Experts of a small language model: 16.1M parameters.
Below are experts of layer 5 (counted from 0) of a mixture-of-experts language model. Rows are named router (the router's row for the expert), gate (a neuron's input weights, with its number), up (a neuron's input weights, with its number), down (a neuron's output weights, with its number) and show model dimensions 0-159. Each number is 128 + 24 x the weight over its row's rms, rounded and kept within 0 to 255. Numbers have three digits each.
Before each expert's rows: "comes before" lists some tokens at least twice as common just after its tokens as in all text. This comes from a sample of Wikipedia text that the model never trained on. Tokens count by the router's weight.

# expert 4
comes before: "-", "|", "==", "The", "===", "="
router:132128140128104087125136131198139148125113102119158125085130100080098186112097071134141127142138127119108132085078131142122118165129101137140116132121145113128149128170137093161098171092097116175097149118140127138147163135122156114129137139153092134145078107141139149132164118132122183139112095106110135117091134146150137146140101130126124162145145130141125136117124152141178138066129119110088146129143164169130168134161130120160125146155134153101111133094113120138148116075113149
gate6:132137127123161110103117092145145100141136131116134126174187119102188125119123159142151141139170136101084094067112167165115124153149129148130137092107122133148115160125111126149127159152126125162116121136140110135099112129129162111141116133136141091132129089110159155179122088164152126103072079139146163148093115133121151119122124147122134132173112155131124119129150115144132153091087081124102138161102132151187120148145090130116077107155113150106143145149084151123144138115119108
up6:109096116144117148098118128129108124116113136174087110072128121109092138140103112126136109153085135133180114130144141154087125097117089142103113126136176106095130098142151111125144151139125127118120131145110127140138149143129082134158163095142141146152131130151079158127137131067126155170129113128162132139130126120150159142136146116095124149117109094142155103130148084118135153105185160098104164061164107107082161127076127132123169114133140130110153116130123092104155134151170135
down6:140134115121160127098113092101157154107100113141141107098104149127114123136125109125110103124152141141096117106105121069132071114112155121108141177159114161139131141151122124141127169102086083099111128118152141119092091080100137150123145134141109115123146121133134113134160126126073079124085131149094159127147142132100100134153181121114124126186121083167133137142160102177160102127147142127095152137124099116121164105122122128151069140110171098116151156103102130108118115137122153

# expert 1
comes before: " a", " the", " was", " and", " is", " he"
router:089129117129148086080142122139117105107094110119210120116102106126153149135135146132148157095128102154171143133140159101165083115143155136124102152128070085131135089114111130156139135113128137147100142140102129139146105138124111128169117152125141162150099137134146123134095134138105119105112123116157120114173126145125127138139125131153161124143129121083154172143112142129138121081126120115100103159136118120111163144156161152142121139138109158115112143170145135231171117135132172
gate9:103115150177124132133147120130168148128110117121153134122116136115114137150168138155128129101121143126133138126112125152176132094111168091153125140176103135118145119088143107133114194142153115150114118136111155123076160105124105113105161130197127127110101142108122155110119136148072134109111145141104093153145125131133137073118144164089087148146122135129093133122117162122127166097114095077111111190154095131154145140173121130123128113144152133117110121100100155173123095178124145
up9:101143099121094128115108156154165146144138105142133098146119097087118121140165147172130134076151132147118140143127163109118071116109131141145120139152064164150177106173130145179143116143118156110138124146158159101082139112133121138094086111136099130162153109104127143134082160147084091122136115149142128146106120101117095099129119142137080132150131132130109135134106121123147131133100115130199131159111144149122156097144126140117135123150099150112107113096162092154157098172143113
down9:176104072140170141125143102102111123104128142147111124137132123120128132123136126104186151104143177169141146127135130130129102156117145102122139136158162093066130106127083127127134143112113122127141165141168125159147103103179133125135103118118119170132170184142152117120163126135139164094120084127077134137167098090137155132159131137103099107144124159107174081116141117139105119142135132128104134133113100118154077139077108118158158130132185125118129142142144087117104134143122129

# expert 14
comes before: " |", "–", ".", ",", ";", "0"
router:142152085133145086088170116119134098140119111127119060121134132157122165119110102107148125119128115126193117117143117139151131138163138103126138145113161127089096127132132114131154128116145121125085126051097156134108146095133136159174114106139109145185082107152146060122150081110126146137124131155120110072128108125132126144100140127147175131145151092133094101153112141119116128133141145101079125112141155136112117138155104156098098116134111141140151117101155148136127086114116099
gate12:105126124164107100099139134147111131162132140140099128172122112098124161102156155102162102127123140160149106151128168046126126097136133140135107104124127132124143110145158131096141162132130156173155172105144128166141098111110179129120124156133170139135145124153098081164121142123138066112122118143118138101124108150133091117090156146187113103117127088112148114118105097122121185095147144149116168118147111157119129115115128112143191144118111123141121162122133126119145147160125082
up12:132155138116120132193152089101155123123105166140139170136105110100120117107116129143147121116095115124112103148115137151160177151121120105088152105138151066164120176166157107140119106122125149120094086168099156112069087112131143115116090121118131124152070145151087142138137093111147116131104123100135129114096147119113137127158149124115118106132117141109105115126071125145096123133070077154146136157110140125110115144078130163120099144134103108129116129095111122123114133109103161
down12:163162146129156136113159172124111160151164132100148110042113123135106128142125133122101141137119128154153120110132132136136125122077129098145093103151105152143102130144122120104115108107126109181086116123125122146110092090152137119130120107109123147140108141128143125146105104127158108152130115186119147116156098146110107156198077156158119099132139136112138165148156097086126094141141107098152128167129129088109134130124122105072160156157148142107148172105163113095120131148152143

# expert 2
comes before: " of", " to", " in", " by", ":", " for"
router:124172123146169113130181107125155122100163104120117098132122123159102125133136113148131110094154134148115127128125125091104112118145143139129134172107091151150127085147195134122121114112117140132149122142135105146075161135133088154157126103146131112175099110168122130141075098134141184122108105135148117113146083143118121120142151120123135118145144103100144183130116176164126085165152112081107121094135168125165129122175147119184130157135099121114127134091110133154143097127114147
gate3:117093133094174142098158114109080152075124140148109136139092118123115114089171148127167131113140146119121136127118135166137123119125122171123108155118121123134137102123113128141133140169090125123133130131120185134127140139118137125156135107127076115127082114127120151133103162070082123127130103174123111116126107109118079106151146132094134070170117124125122161153147150071126109149070124116126152110090115088147169110123110120148143172105113137147168133112100117173088107141137117
up3:091123176094170144175131114155090127142145147127155074116087122099163128138129111139114135092137084068126126103113127155134080116164104123097092158127087142114110103111121141119130148159102149114142120121162094118088130126101122116134106105084117136130100122093118131111106058111115114153147121145149119126165151124097120163087104142118105116155133141134100098165097130124131123105135174108129168130116170120149129115130079116170135124073113116117150131122143165138124144140135145
down3:149173175118140128093113159113085161113108085128168127101094132106162099149152122129111121129120135161115114106120125158143140105143138091137125156134145186148126102156100131138114089147125163126155094117147136090090153087130119100129111123115151144139134109107123145162141125132096150108179064134117152111145154095135093128169139163113103124063083132104175135165095121115132099114117149103095124122109105170116130141086129098134121117090114106125130126132116138101104106123105147

# expert 5
comes before: "1", "201", "2", "0", "200", "3"
router:105141138145129082100147127096118138151098076117137185102143117166156161097163140160145123125090121103113093150138144146127114163134131153150113147112133107109141139099151076123124118135094128137121121136151095134145165146127139123096107134150116124134109130150149112151111118104096104103099061090149122106099119153105165132100085116122081114135162114117084109127090140166133165088151109100112144123146141130098154136151109139148122114137128159117127108105079111170128110115120055
gate8:131124094114139127112077117093172128140089087122132156154168120153121155076151116118106115180143066089163135145163092124125095130124127122117113139106114113123113159165153156073111118091149121117120128153125059134129101111088142097119131173135158119176161105151165128102112095128144144140126100152143114148142120139146126133102112139127147129117141142109090132130175121164107139105159103118101149140140131168100097100084128137136145134131143102121165142077108135151133144126128126
up8:125111127164131107108121127147138118123139123165120158129089082157142107147120124168142150137085162157084115129112137102157153140136114125129188159123131098135139131122136137156152104105126137098143106112083181123123179174183142137138165101103111123090120172139102114147161143105102126095165174080136133133134150133153116104121095152082122108163122148150132132132102134153138096155090159158084109099113162130124156140137134132127117159132122113179149137136129096105138113131160091
down8:143143130080108155138138139147127126107094113056106114138101175138136133118135109147115126141164080146144149126169126129123118101101135118105130085101125189138130093146145120154126104157120142150144137154107110136148127068071104101107082152153100148160143116126116142130124119125174134121107124191146105131128104111074118117139133140190110129146126140120148065121120153124126140117141115109155143131108121144131123133109089127105151117102102136097099143162143163165109119104075120

# expert 10
comes before: " ", " —", " +", " −", " W", " \""
router:071142115139112119121137109145075152157110112120142145114121122130158152146151144141157145151113079078187144161142096145130159114140123126136111159107090101118119166097137128167119171086142156194093142109135105130104143134121119128082134107139112139115099135141132141194132116099111099145110161080139105118100125159102161124191169115125119154140145110144115098133112159134157128084153112107098162134098125155110120166155110123124137162151120142112145112110136122151140119121124131
gate10:108113096134137079152158172106131120111184134121135134122109143114146128141114118120157159116120119114109136096143157142138099131150149120158127104128107117131130100145107094162138141101154109158111109120137041139208111122121155148091155163088106080154099135144085147157142129118115121097125132117130110170077105181106109123118144126122148133088140111153120109134124147106148125099112123114152122165155122160133137117092127101159125157173130146083123126124141144150081143110096134
up10:169124075120097160120141097137082109058149119147126133146094149096134110135145107162140136125117121099112103120149150110120143131132100129133152147115136138108160150129170104125122126116148169119136136129123154153135102131129102094132146176164144110104129139176108142068086149145105150166150104157106121120099114129131161100133139161144160134120137146104099143112048105160128096126143104140112105125168146117163128167137087103155154161153145089128141124123150152117102153151095130
down10:120140104138128169116125124182103111121108131157124125101138116146127120118149082193172173145108162136114130131186129097122128074122154146098109158155165133109090169152125124141143132120148104143132122145115139126104111117114123130101131110132121153141158116134100054160099142143116128120138097083166166129112088142104138108116088149136139142157143073079158131123165192134124147114121128084119153106132120140124135105137131128103136116082115105123120142124091126106162127116159151

# expert 15
comes before: " |", " of", " |\n", ":", " (", "\""
router:130175083145139092130164139133147104115102098113115109151132117157111164159118157095127164147139112110150141141104134096130119146139142143144121142114090131108107133147218138135122162122077150178143146127111125137094160114145112165103100095124126171170116121140115168184149125093113167146118106148186134128127112149127132165141178116135127132126109117144084138141154161129105094154118099142145100118139116119159145125149151133138143144150068100143126118127102105132169146132117141
gate2:151121124167150123137110107070128135115143113142100116125170114116144133105162107129165159137142132139166164132078117163111162165140165117168091122134116086132147114099114129118100141116118138118130128123115152124098165145138096135136128121076124161161138106124119166183144121135129099131145152083152142136157111179127106105140112119115097126119083149148089142160181172105104148125139097092143105119137120123131168116131117116101175162164094133150121151103104165124159151085147119
up2:153142119113122127125129153130115139125092091122151151159132147122065191105120094135102124117121119123135165097110117138116148118089071115143134151189124108140132125135174122129126122146088138153146137138146131144151156103112109101080138148130125131126128129111155140085159143123092126096130165140079132107079166113128185128146108127100129145182161129082146130171131150085162102121126094123124138126110112126128135134129110146142099140100109103093124143088112081108080144120090119
down2:111168090156163130166134131151130150128137118138122161121108079122122133153125110139101138133077135159138155112088113112060133082159151118151156138138130137126128137134102116094111161148109137138139108165113114131119110165118130123135143156122108172125158127115078144086118115162146090126138122155123072147141111181121139089092128137137138115129116114121103133134066112154132173101123130125113148158124171145152091185077153149150108121085149161127163168126139108122126120111139120

# expert 11
comes before: ",", "\n", " (", " and", " of", ")"
router:078154103132154102145167125098117127099100128096059110083113126109112119130156103144162121127128145139124122146115150141115167137153119134128123165102093133125111095180133119133092166107173109149150151094138163146100143163135104140113099142109131100150105099158111153138161124127107133153089154131118089113167109147133142146119148140124101124165139147107122152145111147112153088118129121112102153139121134102097142119151125139164094178129085144083085110077077128156148114103123117
gate3:093137139134164188139150124122110144136130095103127151131152157137124120194157131114136122104095159141110122115161131162120124134127069184124105156120107124113140124120150140099157141109160150090162159100146110129149131118152143104123073167147084139115110106120119103113144150085090170127104099117142103132109109179141152101084170140124126120134143124120096155158108124095109170139130113118134113131111165126076142136128131112151141172150124144080140081142096118151145144101120136
up3:135103112143106104122162104160126114103130142167114165111109152181134152140131119163148119115125082137132084108132097159119113135135151080105143162131125116123146140135116156138092126123084156134140124132149148132111163142136093126120181143097128120134154091140129160078184157183131153148110124156114160142119134114107095161125123137101135145134155103112116178159147124152115094148097120110114113121107155131060169154152135145092111166086103124147134084124162110115150145104144150
down3:162141107107193107073072135152128176104171117150131130147098071091119131135150168138105117146107122131138124116130150181122128117122119133126120123148121146151158087174129107118104119142128081135094123118127101123138119093097143115156111122119107151113123162133158140092127058142141119146153127111119171144157130109141113130146147086128166090146132092118096089110124147156111136140110103143108099105092117119167111105135132142139157106104121148149110101154132117179158162156125114

# expert 3
comes before: ",", " (", "\n", "'s", "a", "i"
router:117134087136138090143189150141135103109102131090146102146098112117144168111107101136143150140141131109152122152088156111126152118127143164123127147104095124107152152146166127142169125071133092158124126085109120131112098165129146145109076130114136160165123091142156153148123114153131159156106124113158148123140111129141138118130135123137078139145150119128132147082150123150133120107155152140127143078134140121069166125134178141117082134140125176112160070158122145146160123092088106
gate2:091126103123074116153101154140143085118098149170137158126163154146123175129141159164126129110154121133187157121124149133089116133147129110093152154144139087122109049180145156112170128115110176132104151104135108147147102140135144106141098160107141153132115138146141110154161105120109144140119137082144120132118140109150126105119122156153098096144106085138124115144130110135134160122139100136195122104162176102130142120151161141140117123085138128108142120122084117129147107099148129
up2:094138108139161121132116106145092140091111130097113130093124155121083104117145104090122116112164125104119069126138054185081100115115108109108113111164065117166144127108098141125129142122109145165111119117157102140167166137124110105153134146140148119120163119141136110103125132140119145127098122090110146131128107157159140112086100110140127113130139158110115151137105105132099109095140132122122136155124130141108095147102176127113125140124065108104126114094141089084131137084120182
down2:153070125115143139129137142099163092104132121104170085152132113147147065104097099156126104137147117151113129132140161145118127136107141106120114132113099110156132181099120068109137115120096123174103145127161126113137111105173129107122078115139124141136108097126113133117080115093127085165136120102143120142141121101152117114120140180087147136137128145098143089157146155125121159112166149113141118174123086122114106092109123139119149126094122068097107135129112160110159167108118132

# expert 6
comes before: " ", " the", " a", " his", " their", " its"
router:120138189149115085130188128129134109139123082121132108105121093133187157124143134156164117165120102130130162163108165092083125145118149184102119140086111130081125115105148107111143123142120136132095140126124112158074130169125116120126135073127093142102142121161158139147121114101118123108098152127105099121152102146121101175141119115142133139137127142125176172123109112143092138140139152112132112125114144131169143188149136161113113165150096143107126100145162115140151096127107127
gate9:137135139147102146105121126177134132151154088151167112131136106095135108123112137165134126136108121121083165144134144114115092118126161166119102153153124115106141143102144159124059124143094129134155125101116117115147132182128164141153159146122105067114109148147134106151103127115138142114132130177133130152105106143093116155115129151149057159119178105110146145122117156113112192127143146121113140142075120125078109117117164139169159129130162092131111082137102154113139124146132099
up9:114096108108133136158121114115164153120160136121143133129168113141116161172144164152142168105146116164143161156086135148119117140119118134170143109126157118161148138114161119103123112159103141149151146147112142132154184100168152123130090145111135156139123174119139093132157137127129140135084109098097108170117154173116136209097134118156126163137137132122134132121110100100165086177116172143129145129106159105112123162133147133152111136113171147115109099147162144125169167131130156
down9:080090144161161096121105128132139129148148092127115125179176126169132094099165124141135116095150123169133082155125085140111151177128121135120104124152132125097109143112123160136102126121117140145183143145149123111128104116084135125125123116143153103156099122111108134118181158089070155092159173141094134095141145138143153108138131132134133148176159117160151137133141152126146089124086113104160107138108140101139165110141164127101157127163152122087093123153133126100130149123146128